python train.py --activation="swiglu" --moe_layers=[0, 1, 2, 3, 4, 5, 6, 7, 8, 9] --init_std_router=0.00869 --positions="rope" --attn_scale=0.0884 --init_std_qkv=0.0153 --beta1=0.95 --lr_head=0.00387 --grad_clip=1.0 --warmup_steps=200 --doc_mask=true
Below are experts of layer 7 (counted from 0) of a mixture-of-experts language model. Rows are named router (the router's row for the expert) and show model dimensions 224-255. Each number is 128 + 24 x the weight over its row's rms, rounded and kept within 0 to 255. Numbers have three digits each.
After each expert's rows: a language model's description of what the expert responds to. This comes from a sample of Wikipedia text that the model never trained on.

# expert 2
router:092092180134111094162101133143147109135090112122129127121127076124101144126124096093114096117169
Structural tokens such as paragraph breaks, table row ends, section heading markers (==, ===), opening parentheses and quotation marks.

# expert 9
router:139123157116133110120099160107100160139148054120130150098172135147133127153088152152114128162163
Word pieces inside Slavic, South Asian and other non-English personal or place names in sports tables and lists, such as Djokovic, Škugor, Bh.

# expert 0
router:135146158119098122119122114131164098104146137129119162114153091160167145109140102112111089183118
Tokens of place names and geographic words, often in tables or after commas, such as New York, Manchester, Carolina, -shire, -ville.

# expert 3
router:143110160120129118155105110136143136138129129126144129162129129138104148109153122133117116110163
Capital-letter acronym pieces, digits and symbols inside codes, tables and numbers, such as TBS, NDS, 1987, 59, %.

# expert 13
router:133087136149118066190084096134144142097131102093146143127144105153091155167087080126111110134164
Articles, possessives, quantifiers and "and" that begin a noun phrase, often after a preposition, such as the, a, his, their, several.

# expert 7
router:079082145120114121137127111147137161144109109138137139095131092140114139145075119156089118119146
Commas, line-initial list dashes, colons and semicolons in infobox field lists and prose, such as - FIPS code, Ocaña, a town.

# expert 6
router:157111157080109133142118088131122130110157131126159188089145107146104140146124087125088108115159
Word pieces inside longer words, often nationality or ideology adjectives and -ic/-ian stems, such as Russian, Roman, Proto-Indo, susp-ic-ion.

# expert 5
router:086135142136087120143147095142130122115102096132133116115155112152133148130155139122121138127116
Table-row pipes at line starts and sentence-opening time prepositions, plus linking verbs and prepositions, such as In 2003, until, since, was.

# expert 10
router:117110184144121046150144082142151159101146120100130146118162080138120139080092124108085122144163
Words and pieces inside titles of songs, films, albums and shows, often after a quotation mark, such as You, Love, Night, Gone with the Wind.

# expert 12
router:114110141130083078180085151132172148117092098155148117115154123138118157129103142110116090136120
Final pieces of personal surnames and team or company names, often in racing or sports tables, such as Johnson, Smith, Sorens-on, Waltri-p Racing.

# expert 4
router:130135174094100099131076142145136158144101124084107172116172094166114171114090132095130117153143
Single digits inside numbers, mostly in tables of years, scores, statistics and dates, e.g. 2011, 139, 1–0.

# expert 11
router:106095129131121105141129143125141095131156088154137152126148120165115133130101124148154107139154
Head nouns and noun suffixes after a determiner or possessive, such as exhibitions, upbringing, film, life, government.

# expert 8
router:108119165113145095183122146130162154134104112136137149139142134163121173136124096115100105160136
Short word-internal pieces like om, im, ab, et in technical or scientific words, such as soph-om-ore, cent-im-eters, dop-am-ine, com-.

# expert 15
router:129098121109113110164139114128112111079142144127131127127152148144154172155147106055105143131142
Field labels and number pieces in infoboxes, taxoboxes and coordinates, such as Country, Coordinates, Genus, CAS Number, and decimal digits.

# expert 1
router:135151147117106125119083109102128113126112077150169149125139085124135100119125119087117120129142
Main verbs and their endings after the subject or auxiliary in narrative prose, plus following particles and prepositions, such as sold, designed, made up.

# expert 14
router:126118183101092095158120154123153134083100137136101130116158133148104108125156137125146151155138
One or two opening letters of a lowercase word split into pieces, often scientific or species names, such as h-alophilic, c-ord, G. w-ilsoni.